Below are experts of layer 4 (counted from 0) of a mixture-of-experts language model. Rows are named down (a neuron's output weights, with its number) and show model dimensions 0-127. Each number is 128 + 32 x the weight over its row's rms, rounded and kept within 0 to 255.
Before each expert's rows: "comes before" lists some tokens at least twice as common just after its tokens as in all text. This comes from a sample of Wikipedia text that the model never trained on. Tokens count by the router's weight.

# expert 3
comes before: " to", " of", " in", " by", " on", " for"
down77 [121  93 111  90 177 114  77  83 141 108  97 140 135 126 136  47 133 119 131 132 148 158  73 183 159 136 160 114 145 148 158 130  77  83 137  93 128 111 133 162  30 167 166 143 145  80 119  87  79 180 130  89 119 107 116 132 140 155 103 146 151  63 114 121 150 124  95 100 175 101 127 140  90 149 158 132 123  93 112 127 163 131  92  80 157 132 148 121 133 160  95 114 107 121  70 192 203  83 126 102 146 157 111 114 126 131 149 110  78 144 121 163 217 165  76  94  87 133 100 140 130  99 115 185 151 138 127 100]
down78 [139 118 138 104 180 142 131 132 165 191 128 138 162  74  59  73 150 128  41 132 125 112 110 113  88  61  57 223 133 170 177 169 102 166 170  89 135  71 112 117 147 148 109 107 100 109 143  85 116 142 127 123 167 135  98 148 104 143 117 120 167 150  95 138 101 151 140 119  58 124 167 107 146 122 158 102 120 192 149 150 130 157 121 144 138 146 157  75 132 141 100 103 134 172 190 131 115 149 151 169 109 146 173 115 121 141 180 111 161 159 150 113 107 131 173 119 117 117 167 124 123  93  87 109 139 106 144  55]
down79 [163 157 135 112  97 136 182 101 154  91  94  91 165 122 169 112 129 102 120 144  53 134 123 148 150 178 169 101 142 131 108  73 185 122 101  73 104 123 170 187 149 128 143 115 100 134  96 163 107 150 173 146 131  94 178 101 132 116 145 149 118 159 138 118 119 104 101  89 103 145 180 150 139  73 110 172  53 113 120 131 128 126  95 117 123 176  76  99 131  73  95 139 120 146 167 107 180  96 106 194 121 158 186 135 132  96 190 131  93 187 125 107 152 135  45 114 127 147 120  93 195 101 116 117 156  93 140  90]
down80 [117 175 130  67 185  95 149  93 129 164 142 183 123 101 144 146 123 103 158 119 163 124 113 100 132 115 131  54 116 137 118 149 117 115 135 102 122 114 107  92 142 187 157 106 138 145 180  63 109  65 179  82 150  65 169 163 118 149  96 125 188 162  82 128 133 110 133 153  60 129 138 111  92 138 134 172 100  70 153 150  91 123 102  92 177 112 108 123 128 118 126 167 103  69 129 130 145 114 100 106 122  77 112  66 101 135 104 143 133 148 101 207 163 108 177 152 108 121 144 147  93 112 144  58  72  85 105 105]
down81 [131 123 152 134 127 138 103 191 136 113 143 124 169 169  99 124 136 121  49 173 121 187 158 106 114 129 159 114 147  65 180  22  52 121  98  79 155 139  95 127 100 123 146 136  86 122 103 141  98  97 172  84 147  86 131 128 121 123 105 130 137  62 105 127 136 123 146 140 120 102 182 118 140  92 127 118  54 130  71  91 173 136 168  86  62 134 139 127 185 125 109 155  92 102 106 128 117 122 120 145 137 140 144  90 128  96 169 111 134 140  87 168 127 126 120 129  73 113  96 166 169 106  60  78 177 143 118 107]
down82 [161 134  97 172  80 149 111 143 110 151 101 121 116 106  61 158 172  99 117 125 156 103  66 106 162  77 104 103 135 103 164 103 134 132  58 132 149 141  80 119 120 122 130  95  89  82 115 167 112 131 131  84 133 112 201 146  95 140 123 123 173 170 103 162  91 177 145  77 102 239 163 143  97 134 108 152 140 178 140 109  93 176 153 151 135 113 120 109  96 189 135 108 109 156 170 146 137 141  82 154  99 136 121 140 159  78 143 130 177 117  77 169 119 132  73 131 125 150  81 119 158 131 148 148  80 195  95 129]
down83 [ 76 184  98 141  71 176 186 165 154 182 138 155 118  74 130 105 102 135 119 156 137  89  84 147 161 159 144  99 106 115 117 164 167 133 122 150  48  82 175 177 155 136 124 114 155 124 108 145 120 127  51 108 114 186 159  92 113 146 150 187  80 156 143 108 131 127 140 140 145 175 123 118  92  69 111  98 144 201 142 119 127 175  69 132 145 106 125 151 128 115  82 171 144  87 148 141 114 114 143 114 115  65 134 133 147 144 143 217 118 152 106 100 135 153 135 106  85 109 180  63 118 156 140 114  96 134 128 122]
down84 [119 105  99 139 147  95 112 100  62 131 156 157 116 111 113 112 146 175 103 155 158  94 152  86  90 105 115 126 109 167 121 166 128 114 155 128 131 161  95 176 168 115 158 176 135 104 173 120 142 117 127 117 145 151 129 146 111 109 142  97 132 186  88 164 141  94 189  69 109  54 168  87 146 150 152 174 194  85 180 146  94 159 155 122 165 175  99  86 148 117 169  39 112 140 175 103  92  83  76 131 162 160 154 130 129  78 109 103 121 117 151 130 148  95 171 114  95  88  66  96 136 138 145 100 193 144 122 159]
down85 [144 147 135  98 111 120 140  91 133 180 118 150 164 156 142 108 131 140 168 149 148 133 138 125 143 106 120 158 116 135 156  94 117 159  99 144 107 122  98 163 106 160 185  92 147  78 203  80 168  68 140 160 117 182 177 108 134 132  80  93  67 162 148 129 102 149 115 122 164  70 155 184  48  91  82 143  56 166 133 110 102  76 117 161 124 113 166 123 115 134 106 194 139 134 185  89 123 109 151 127 108  99 115  92 186  69 106  76  68 111  92 132 104 167 152 141 137 192 104 122 108  96 145 137 129 146 138 148]
down86 [160  97 138  91 161 105 111  89 106 118 175  90 169  92 141 141 143  94 122  84  49  37 174 134 154 155 160 108 168  90 120 110 147 122  94 158 137 149 110 116 107  85 157 180  91 132 123  71 160 134 157 166 127  82 160 142 160 112 139 118 121 119 120  53 112 134 176 135 114 128 145 144  79 170 158  99 145 123 109 200  95  70 129 110 132 151 177 131 171 167 165 179 148 188 159 169 124 177 123 148 119 107 117 132 138  98 159 143 160 135 160 152  48  96 145 113 108 118 163 129 160 100 160 149  72 132 163 120]

# expert 6
comes before: "20", "19", "18", "1", "2", "10"
down77 [120  87 112 131 179  58 119 136 104 102 128 102 108 149 124  84 133  81 120 136 128 129  75  94 156 154 148 131 117 156 180 120  76 106 182 110  81  91 148 122  97 123 146 129 153 137  95 177 106 110 161 135 103 155 126 186 155 135 101 155 125 100  86 101  96 176 105  77 191  89 115 179 111 166 104 145 148  83  74 118 164 126 126  92 159 115 146 119 151 120 103  73 132  85  93 140 177  91 132 151 154 144 126 186 140 116 149  74 105  75 157 138 182  79  53 106 107  83 105 121 105 160 131 190 201 110 125 114]
down78 [105 131 105 130 203 164 117 133 219 142 165 130 167 145 100  99 127 116 133 170 143 118 109 105  80  70 114 161 160 130 185 105 130  99 131 179 125  71 154 158 117  68  94 139  85  69 134 128 128 169 150  92 155 112 108 125 115  86  91 157 117 173 125 165  88 205 109 102 138  82 181 120 111 168 123 109 135 135 161 137 122 129 180 131 151 156 143 103 114 103 117 110 154 149 143 179 112  59 133 102 137  90 122 163 109 109 137  75 170 141 135 157  71 103 199  70  98 122 181 106 156 164 152 148 121 112 104 100]
down79 [143 154 152 140 133 159 121 108 137 122 171  96 118 134 193 147 127  53 200 147 102 122 117 101 126  88 155 197  48  91 199 134  93 141 118 110 118 133 117 119 123 152 121 108 149 129 133  89  92 142  99  97 211 106 163 177 138 114 153 106  43 141 113 192 108 128 137  71 105 161 161 148 132 104 110 110 145 139 178 156 128 165 102 114 131 146 135  96 145 151 140 106 123 136  83  78 112 144 124 177 120 142  48 119 101 157 105 147 125 191 113 110 104 140  91 159 205 140  96 105 168 117 104 170 159 137 139 161]
down80 [111 151 122 180 111 118 103 145 164 159 166 149 170 186 120  93 124  93 121 140  93  96 111 138 151 126  99 102 181 118 161 175 163 115 190 190 165 116 149 115 124  93  77  60 114 156 163 130 132  90  91  90 133 129 128 150 146  93 130  97 153 134 161 105 129  88 109 117 132 162 121 196 153 131 157  80 191  76  78 149  79 193 172 141 137 169 127 157 135 116  95 161 158 149 162 123 119 133 140 150 110 137 179 185 105 127 142 157 125 133 105 176 112 109 172 176 129 150  99  87  63  74 128 142  99  63 163  92]
down81 [202 119 120 151 173 137 156 161  78 124 109 154 102 170  85 159 129 117 101 163 122 113 168 138  94 149  32  80 117 148 138 126 157 155 151 107 144 136 127 183 139 113 181  79 146  91 151 168 106 119 128 152  97 117 154 118  82 103 136 117 110  54 141 155 134 103 136 145 138  69 147 100 128 164  56 112 128 116 103 146 114 102 144 146 122  86  96 116 147 178  81 140  83  92 131 168 152 113 171 181 131 139 128  82 137 131 181 101 157 121  74 136  78 127 133 100 127 206 158 141 133  81 124  76 109 202 165 100]
down82 [108 102 114 123 166  85 110 161  82 120 136 104  93 154 138 162 109 132 132 166 142  72 149 139 159  98  96 163 120 172 114 141 121 177 103 128 118  80 121  88 133 132 133  84 107 137 161 173 144 118 125 119 209  96 209 124 117 226 156 161 110  86 114 131 114 157 129 112  62 180 128  94 108  93 200 159  84 176 126 104 119 169 110 154  84  86 173 148 114 167 137  66 123 150 197 134 117 152 115 121 111 139 108 155 194 126 137 186 180 171 133  92 128 118 122 138  79 134  95 147 134 126 117 118 130 185 121 134]
down83 [165 153 142 118 151 101 107 175 150 173  91 131  97 108 172  84 132 157 121 144  92 118 142 110 145 163  69 132 121 100 143 118 106 119  75  32 136 105 138 115 111 129 109 168 129 155 117  87 150 146 151 109 181 120 201 146 128 138  62 164  82 106 140  80 126 133 193 112 130 131 166 161 127  58 139 109 164 132 109 184  63 103 146 126 142 100 119  92 109 150 158 141 142 121  93  77 100 155 165 151  71 121 138 132 139 121  93 155 142 146  98 164 132 167 103 164  68 160 177  52 129  86  96 141 200 105 124 135]
down84 [138  77 110 140 174 108 147 105  86  84 129 169 146 110 133 135 159 179 133 163 131 140 167 118 202  76  97 133 115  99 111 103 154 106 116 143 130 155 136 128  83  31 132 139 121  63 158 106 117  93 166 176 148 108 129 135 114 131 120  82 100 135 109 114 139 168 127 107 124 124 182  97 198 154 136 176 142 109 196 145  85 161 149 134 144 156 109 137 130 155 116 115 144 153 183  34  98 156 137  86  92 136 155 117 134 154 104  93 142 151 182 131  83 167 106  79 172 114 116 163 188  55 130 157 131 149 121  93]
down85 [165 167 137  97 129 129 106  65 126 143 133 127 141 126 158 112 106 162 139 125  74 137  93 181 169  84 170  87 151 128 114  86 136 125 133 167 137 168 122 118  96 106 143 122 132  85 131 157 138  92 175  94 106 117 158 114 157  98 123 146 148 143  70 142 114 151 123 130 181 141 126 120 163 144 122 137 135 106 107  96 104 108  98 108 115 184 233 162  89 146 190 138 166  97 207  76 100 131 110  77 178  63 105  94 183 180 154 121 130 129 161 115  89 165  96  69 153 146 158 102 147 128 169  61 177 132  96 120]
down86 [136  69 149 114  78 128  88 156 123 131 143 109 160  82 155 119 119  95 117 102 112  77  99 156 130 153 166 121 111 133 128 158 121  85 120 159 142 118 134 148  84 129 139 192  78  63 125 144 140 119 123 103 159 101 124 157 101 124 132 164 179 127 119 107 137 184 191 155 150 203 104 186 172  97 173  84 191 152  98 148 136 153 109 146 139 149 175 115 146  94 122  81 145  73 181 146 184 156 150 179 139 141 138 159 149  74 116  70 113 114 161  94 140 106 129 135  66 156 159 167 154 129 188 143  92 145 144  57]

# expert 4
comes before: "|", "==", " The", "-", "The", "==="
down77 [123  64 148  97 121 101 164 102 129 128 114 187 109 147  91 129  94 118 117 138 134 117 178  83 158 131  78 142 131  99 207 120 128 108 103 128 123  96 171 163  98 125 135 134 112  97 103 163 123  99 143  99 131  91 109 104 161  77 103 152 116 110 163 104 163 124 111 130 145 128 156 137   3 133 144 138  88 120 144 138  87 104 111  69 101 129  98 126 136 160  70 171 119  66  61 176 154  97  74 122 156 108 139  89 131  68 138 171  87 142 127 107 104  96 111 134  59 150  61 120 119 136  89 159 151 173 114  87]
down78 [148 167 104 142 167 159  67 205 140 193 103  97 159 131 134 137 108 124 137 166 125  84 174 115 104 110 105 171  63 153 164 146 143 207 136 122 128 140 131 138 103 175  82 139 127 122 164 136 128 141 160 187 126 162  87 153  69 139 106 174 145 126 121 157 124  88 106 138 105  35 117 139 126  98 125 146 121 122 172  64 166 127 140 144 113 178 164  72  98 126 121 119 171 155 116 152 123  91 131 159  95 133 166 137 143 144 165  93  91 165  94  72  87 115 134  86 104 107 186  93 124 147 141 157  81 114 104  70]
down79 [124 133 165 108  99 140 139 161 106  62 127 117 107  88 147 152 148 173 189 173  74 146 113 119 114  94 124 153 135 101 136  94 225 137 159 128 100  93 168 111 123 129 140  60 118 107  96 116  49 180 152 125 140  42  94 149  72 134 108 171 117 118 103 155  88 127 145 115 194 113 170 139 110 100 148 167 165  73 127 105 125 195 100 110  92 101 135 108 109 130 153 125  84 126 120 161  84 111 140  90  99 130 110 159 103 145 183 134 197 171 128  97 115  98 106 139 148 122 172  67 136 132 117 136 162 158 159 127]
down80 [142 169 131 176 152 161 113  93 122 160  98 140 127 106 181 154 150 155 102  80 139 124  77 155 145  84 106 136 134 107 101 213 112  93 115  35 129 124 133 113 154 137 136  90  86 113 141 133 139 126 136  65 111 125 120 146 130 160 140 122 125 116 149 155 141 157 147 150 160 150  76 159 125 108  84 135 126  85 166 158  80 153 176 105 143 136 155 160 139 117 103 106  81 165 128 162  57  18 101  88 166 115  84 174 112 126  77 132  80 148 100 123 129 150 188 105 115  88 128 123 109  58 113  96 164  76 139 107]
down81 [168 135 160 170 138 118 103 135 105 139 113 168 137 159 145 145 121 141 123 152 150 148 113 153 142 128 151  99  66  95 127 141 165 110 112  88 147 140  99 150  54 136 198  76 134 101 118 112 164 153  86 142 126  56 151  93  96 117  76  64 117  89 111 120 147 103 158 126  56 110 185 151 116 165 126 146  88 121 134  88 116  76 139 126 128  83 130 103 151 125  92 139  96 108 118 123  97 162 132  99  64  73 151 137 177  97 141 187 162  17 117 143 132 141 174  82 135 140 123 119 143 104 149  76 174 195 133 118]
down82 [157 124 136 150 179 147  73 133 166 100  78 179 128 146  90 157 175 113  96 118 224 134 119 121 156 103 138 148 102  85 141 117 108 184 159 142 166 112 104 110 133 204 136 154 159 167 105 143 192 120 127 121 120 146  95 109  97 153 152 139 100 121 107 157 149 138 109 158 162 135 130 114  86 155 153 159 102 151 150 102 104 214 162 121 110 116 106 158 161 143 112 142 158 180 181 181 133  70 147 168  64  98 135  81 153 118 135  93 116 165 128 133 121 105 151 115 102 162 106 188 141 123 167 158 224 132 104  96]
down83 [ 79 191 114 144 122 159 167 128 184 115 158 178  71 120 129 196  86 121 131 156  95 141 107  84 155 106 125 155  61  24  81  70 119 154 107  81 153 153 115 151 148 137 106  91  97 133 117 180 148  94 113 111 146  92 160  73 172 140 105 116 123 113 120 138 109 127 142  82 141 153 117 102  43  87 108 109 173 125 106 106 111 145 153 139 143 112 143 120 127 142 139 158 157 136 157  98  77 140  83 123  91 128 181 112 122 131 137 165  53 124 109 188 119 168 151 158  89 135 202 146 145 143 123 140 129  99 141 105]
down84 [143  84 118 127 158  94 145 145 114 113 101 101 134 158 109 148  74 129 130 165 101  85 135  60 118 118 100 147  56 175  97 107 145 112  61  86  69 119 101 181 150 108 173 149 152  93 187 147 128 156  97 159 132 104 136 104  84 135  47 131 126 115 145 144 138 115 203 154 147 159 152  94 130 128  86 137  65 147 160  59 107 100 115 103 131 125 133 125 136 139 169 130 133 127 149 156 184 162  89 135 175  97 161 139  87 140 170 143 125  79 155  76 165 151 140 101 132  68  89 127 175  76 133 110  76 161 161 115]
down85 [104 129  67 146 144  89  90  93  83 162 142 103 124 174 121 181  97  95 100 150 154 151 127 139 161  72 129 129 120 146 145 117 172 132 179  62 152  95 134 172  81 138 197 120 193  89 133 112 138 184 146 127 201 142 183  95 123 162  89  56  92 102 111  72 183  85 127  78 141 130 112 107 131 125 148 145 100 147 117  96 100 178 150 160 147  85 128  96 111 139 126  90 153 149 142 170  88 100 131 133 111 137 133 153 123 112 121 181 156  73 184 140 133 147 128 122  55 108 100 109 177  98 106 131 141 107 133  89]
down86 [123 159  90 172 123 194 125 167 162 145 123 127 135 116 142 129  94 122 103 141 114 105 122 104 115 167 166 175 149 146 177 119 151  86 112  82 150 143 104 136 141 108 160 165 169 110 166  91 164 118 213 133  66 168 201 163 155 156 166 165 126  49 143  60 116 106 187  83  90 141 177 170 128 133  98 149 153 146 171 120  85 120 120  92 137 122 122 175 162 123 107 142 124 177 160 117 108  83 135 128 114 116 144  98 114 120 124 131 113 135 178 132 175 118  59 161 156  84 190 111 132 150 141 164  97 171 111  74]

# expert 2
comes before: "-", "|", " a", " first", " an", " well"
down48 [125  92 129  60 152 109 113  96 139 135 195 136 201 148  78 135 137 112 156 111 155  87 130 149 144 138 106 144 101 193 154 132 121 151 170 107 166  87 182 104  70 127 148 105  65 125 152 130 116  60 143 166 178  92 137 154 158  91 157 176 109 134 124 157 147 156  76 130 103 112 137  76  90  75 180  65 146 163  64 122 109 154 170  62 175 187 144 146 109 108 129 114  93 103 107 107 113 167  70 132 111 156 131 123 103 119  88 152 137 102 134 131 101 103 105 117  77 173  89 175 117  94 139 147 120 131 139 125]
down49 [102  91  94 155 145 135  95 158 107  99 157 107 111  66 151 106 127  90 150 158 184 152 109  90 108  91 126 104 103 147 109 123  93 125 128 198 118 169 128 186 115 108 188 136 143 151 118 127 226 143 143 121 124  83 111 131 100 125 127 123 152 142 118 102 124 124  98 127 135  58 114 143 134 144 194 120  78 131 128  87 140 152 123  99 127  85 110 174  72 165  63 168 130 190 124 100 160 123  49 120 105 114  58 140  89 117 186  90 165 135 139 149  59 125 169 131  82 103 147 111 138 120 121 121 157  99  69 101]
down50 [109 101 155 168 139 176 133 122 146  95 109 149 124 146 140  92 123 109  85 182 133 101 124 129 149 130 174  90 140 136  83  58 104 122 133 110 159  76 171 163 148 171 120 134 152  40 107 197  84 205 109 140 132 142 142 159 108  77 149 134 123 133 111  55 123 160 121 123 127 135 113 153 153 168 105 145 100 128  43 142 122 127 149 164  95 102  90 124 113 182 122 162 155 114 131 132  75 160 131 174 110 112 151 170 111  73 131 140 146 133 176 141  61 186 122 146  88 146 171 135 209 110 146 165  87 116 149 144]
down51 [134  95 133  71 153  71 129 120 114 106 172 130 155 113 107 138 163 165  67 106 122 108 164 109 183 119 133 133 103 171 146  87 142  42 192  70  98 100  93 114 159 138 101 127  94 122 109  91 104 144 135 127 147 127 138 188 118 125 127 167 101  83 147 165 169 131 161 131 153 118 176 124 116  75 148  94 175  93 156 141  91 144 157  65 130 136  79 171 166 170 151 140 138 111 168 109 100  58 105 110 120  92 157 121 135 135 111 132 144 125 120 114 119 117 149  93  72 167 104  65 108 163 126  16 125 154 144 101]
down52 [107  89 154 151 147 167 112 161 143 168 163 119 155 163  85 127  94 115 112 132 139 107 163  70 115 137 105 167 137 113  90 111 134 131  64 134 104 159  96 149 150 146 184 157 144 126 170  85 104 121 147 132 201 158 125 172 166 148  52 148 107 128 142 172  62 180  92 119 132 142 141 116 134 164 134 151 152  80  83 158 130 151 140 101 132 141 140 104 156 105  84 103 163 134 198 116 134 207 167 124 150 182 108 178 143  68 162 112 180 163 152 133 121 125 185 181 137  96 153 155  99  73 123 100 169  87 138  92]
down53 [104 127 130 111  98 111 129 129 121 127 163 134  99  97 167 186 108 123 138 125 111 170 153 129 107 181 128 148 115 179 124 117 159 125 137 173  96 124 149 148 162  79 151 113 196 165 154 116 159  52 117  85 155 133  82 115 132  96  55 143  94  98 143  81 141 107 131 105 127  83 137 111 172 180 142  87 149  95  22 104 109 166 105 119 151  84 143  93  82 119 185 120 142 140 129 221 132 102 154 165 128 122 126 182 143 141 120 105 130 130 209 116 156 127 157 165 124 140 144 175 100 136  66  85 123 167 103 152]
down54 [136 111 137 138 123  94 143 166  56 130 135 130 118 125 112 112 137 125 130 121 173 134 109 133 111 166  96  66 129 111 113 147 154 142 220 160 106 144 147 201 145 109 122 118 146 112 103 114 137 178 170 168 165 106  98  98 122 173 127 139 146 162  54 168 167 147 133 155 121 169 184 126 185 151 128 115 124  93  76 114 133  40 112 182 182  86  81  78 125 105 152 118 141 157 153 106 141 107 177 183 154 103 165 125 117 112 127  63  99 108 140 173 120 117  84 200  78 120 159  80  95  95 130  98 125 145 136 124]
down55 [128  59 156 128 192 133  91 114  60 164 135 150  97 108 212 107 117 114 147 131  67 119 151 133 172 107 101  76 141 132 106  94 165  87 152 113 110 113 179 170 141  95 121 151 198 111  99 112 137 100 145 194 168 128 159 180 129  91  92  97 157 145 106 165 101 160  96 135 151 115 116  66 145 129 165 125 215 154 160  96 117 113 109  85 104 182 139 139 121 163  64 160 118 145  87 178 103 141 107 113  94  95  97 108 143 174  74 110 141  87 126 125 137 137 117 124 106 111  83 109 122 158 173 148 125 106 150 149]
down56 [108 174 164 148 174 153 176 121 173 113 100 164 139 121 146 134  68 103 120 110 151 117 174 108 118 171 131 108 106 101 143 129 153 125  95 152 195 116 143  96 161 185 152 122 155 140 165 156 152 140 146 127 173 118 123 102 116 109 167  88 123 131 139 152 194 111 123 116 191 130 149  40  95 103  88 159 120 167 119 143 163 146 138 107 114 158 145 150 126 162 132 131 133  96 149 130 102 155 143 166 140 101  76 138  71 136 239 114  89  64 154 123 131 192 160  97  95 144 162 222 172 155 157 148 119 120 123  97]
down57 [128 128 111  93 120 143 112 124 138 171 147 143 104 140 203 102 152 171 108  84 121 177  95 102 164  98  82 163 118 154 102 129 155 125 162 132 133  82 108 164 115 156 109 134 112  85  95 129 125 123 154  80 188 126 143 117 108 172  99  56 157 134 146 118 154  98 166  78 150 136 153  79  95 113 145 197 100 125 157 113 114 151  96 154 127 141 158 148  49 142 112 196 155 158 127 102 137 182 174 164  55 163  59 119 122 131  99 185 108 154 116 128 107 138 152  57 115 118 143 134  99 148 165 181  60 160 148 146]

# expert 1
comes before: ",", " of", " and", " to", " in", " with"
down48 [153  87  93 123 129 144 145 105 181 135 121 184 128 167 139 127 118 111 122 176 141 127 141 125  99 100 134  90  99 111 196  91 166 133 175 107 153 130 166  80 102  70 147 117 124 145 216  72 121  76 149 145 207 138 153 108 163 114 173  92  78 119 103 127  30 180 157 124 153 141 160  91 118  44 132 149 140 114 100 117 203 112  91 104 119 137 136  73 125 148 143 100 174 117 125 101 146 164 141 153 136 170 153 137 133 125  95  94 113 147 104 137  73 139 126  84 107 123 125 127  78 126 178 132 115 175 115 114]
down49 [167 107 108 126 157 155 126 114 129 111 164  96 157 142 164 198 105 152 178 160 113  94 120  91 135 111 142 160  39 143 125 106 118 129 106 137 103 150  96 139 108 140 115 129 106 142 141 122 210 174 136 151 162 150 187 149  86 164 126 182 141 112 171 131 139 162 114 161 144 107 180 128 145 110 152 151  40 132 132 168 126 148 109 134 120 170 139 210 180  91 168 115 148 178 110 203 100  65  86 184  74 122 118 133 145 167 118 143 127 159 105 151  94 151 161 113 120 146  89 108 165  87 167 148 123  87 160 157]
down50 [124 130 135 130 111  88 159 144 135 126 144 115 157 194 117 145 150 141  95 151 141 132 124 130 168 125 211  77 136 150 110  58 106  99  90  75 115 110 146 141 156 134 111  83 164  81 144 106  73 177 138 143 121 135 188 151 111 136 107  83 149  35 113  91 116 130 146  90 131 137 177 157 164 138  79 122 127  94 134 157  98 121 155 118  90  72 167 136  65 165  79 112 126  95 163 120  94 101 107 120  76 126 137 169 122  88 153 104 138 148 180 160 122 167 124 153 164 131 136 149 178 218 100 150 182 120 177 142]
down51 [180  97  91 157 124 114 100 184  65 139 144 161 110 138 143 121 132 138 115 136 142  57 154 135 145 137 177  96 160 157 141  96 122 107 203 132 131 118  87 123 111 112 142 177 122 142 143  85 108  93 116  99  70 117 123 140 161 150 182 161 135  94 159 135  70 113 174  73 112 137 126 133  92 122 137 195 154 107 179 170  76 126 103  38 127 128  97  87 124 120 148  93 105 131 128  71 120 140 115 143 108 123  53 106 115 133 162 151 145 161 144 104  98 105 178 122 125 222  87 129 177 124  95 146  92 131 136 189]
down52 [124 153 102 141 132 113 145 128 192 132 162 147 101  82 141 158 150 182  81 122  61 173  97 122 167 104 153 113 145 136 128 153 158  72 104  48  40  86 121 146 172 117 146 101 113 129  89 106 137 134 136 128 118 134 106  19  96 163  93 183 188  77 169 131  83 127 122 114 157 140 182 119 160 119  93 117 119 109  88 115 140 123 141 112 131 131  93  70  58 142 166 140 144  88 164 102 130 157 100 119  96  86 150 112 130 150 149 122 168 114  72 110 107 155 133 162 128 152 132  70 105 151 165 108 111 128 118 164]
down53 [105 147 145 137  82 105 106  94 128  87 174 138  86 117  86 192  70 129 144 121 134 136 157 112 103 199 111 107  94 129 104 100 153 131 102 175 147 133  94 135 152  90 132 160 107 145  88 116  97 138 133  82 153  84 115 137 203 138  83 130 112 148 113  72 103 103 151  76 172 135 150 163  89 170 183 104 124 138 106 132  94 133 159 102 163 100 195 124 126 140 239 120 151 129 109 184 131 135 135 151 195 156 126 152 154 155 176 149 162 129 198 123  97 125 142 138 107 145 151 148 161 123 103  41 137 154 139 126]
down54 [122  99 101 110 162  84 136 182  60 149  92 137 136 116 122 108 153  90  91 161  96 136 106 140 170  86 142  85 112 123 127 119 107 131 133 128  73 134 140 136 141 119  68 135 133 109  57 132 152  60 156 131  78  53  92 144 121  97 162  99 145 197  71 107 126  82  85 143  77 148 117 104 124 151 121 105 127 125 105 136  69  94 140 107 147 125 132 122  71  96 130 134 193 108 148 152 136 174 110 108 100 149 170 108  89 168 118  63 155 148 121  69 147 173 143  74  54 113 172 149 117  99 145 155  78 123 150 160]
down55 [ 99 109 142 125 187 145 167 134  74  91 107 112 134 108 117 172 142 103 118 158 108 141  82 125 175  73 153 148 111 143  84  97 100 117 106 179 129  89 191 162 153 125 155 198 129 113 113 117 184  90  95 109 146 115 123 108 103 153 138  98 193 138 127 180 146 131 104 121 138 203 114 115  77 116 137 128 181 153 138 135  40 101 156 136 180 130 172 116  80 152 122  90 119 124  90 190 112  99 182 150  79  99  88 154 137 173 134 101 143 118 105 125 130  58 164 135 205 133 120 107 118 140 179 145 110 121 154 164]
down56 [142 134 136 114 141 139  84 134 206 130 180 166 123 166 118 111 105 180 190 137 155 140 102 191 114 110 168 109 156 135 118 141 127 184 167 162 101 116 152 108 123 145 130 178 110 123 148 137 146 131 134 146 138  97 219  79  93  93 177 130  70 103  93 108 158 169 134 181 198 185 129  90 103  85 134 157  73 124 122 125 160 140 115  91  94 161 102 112 140 118 167  66 119  94 142 111 166 164 138 128 140 126  82 180  82 156 162 149  78 122 139 139  92 207 106 122 116 113  95 134 152 158 122 107  81 132 142  81]
down57 [133 211  92 156 199 118 127 148 149 118 135 135 159 114 198 108  92 104  91 107 173 115 167 145 179 132 129 131  99  39 133 151 129 131  61 139 146 201 132 106 162 106  83 128 154 117 172  88 110 164 111 179  65 136  89  95  89 133 113 171 154 136 120 151 171 144 100  82 117 119 111 166 142 117 133 135 189 119 134 186 152 126 141 120 131  86 131 149 162 124 138 104  94  90  87 126 179 174 131 117 132 187 148 117 116 122 169 158 115 149 138 157  92 183 184  59 121 149 140  71 103 140 133 120 151 141 108 129]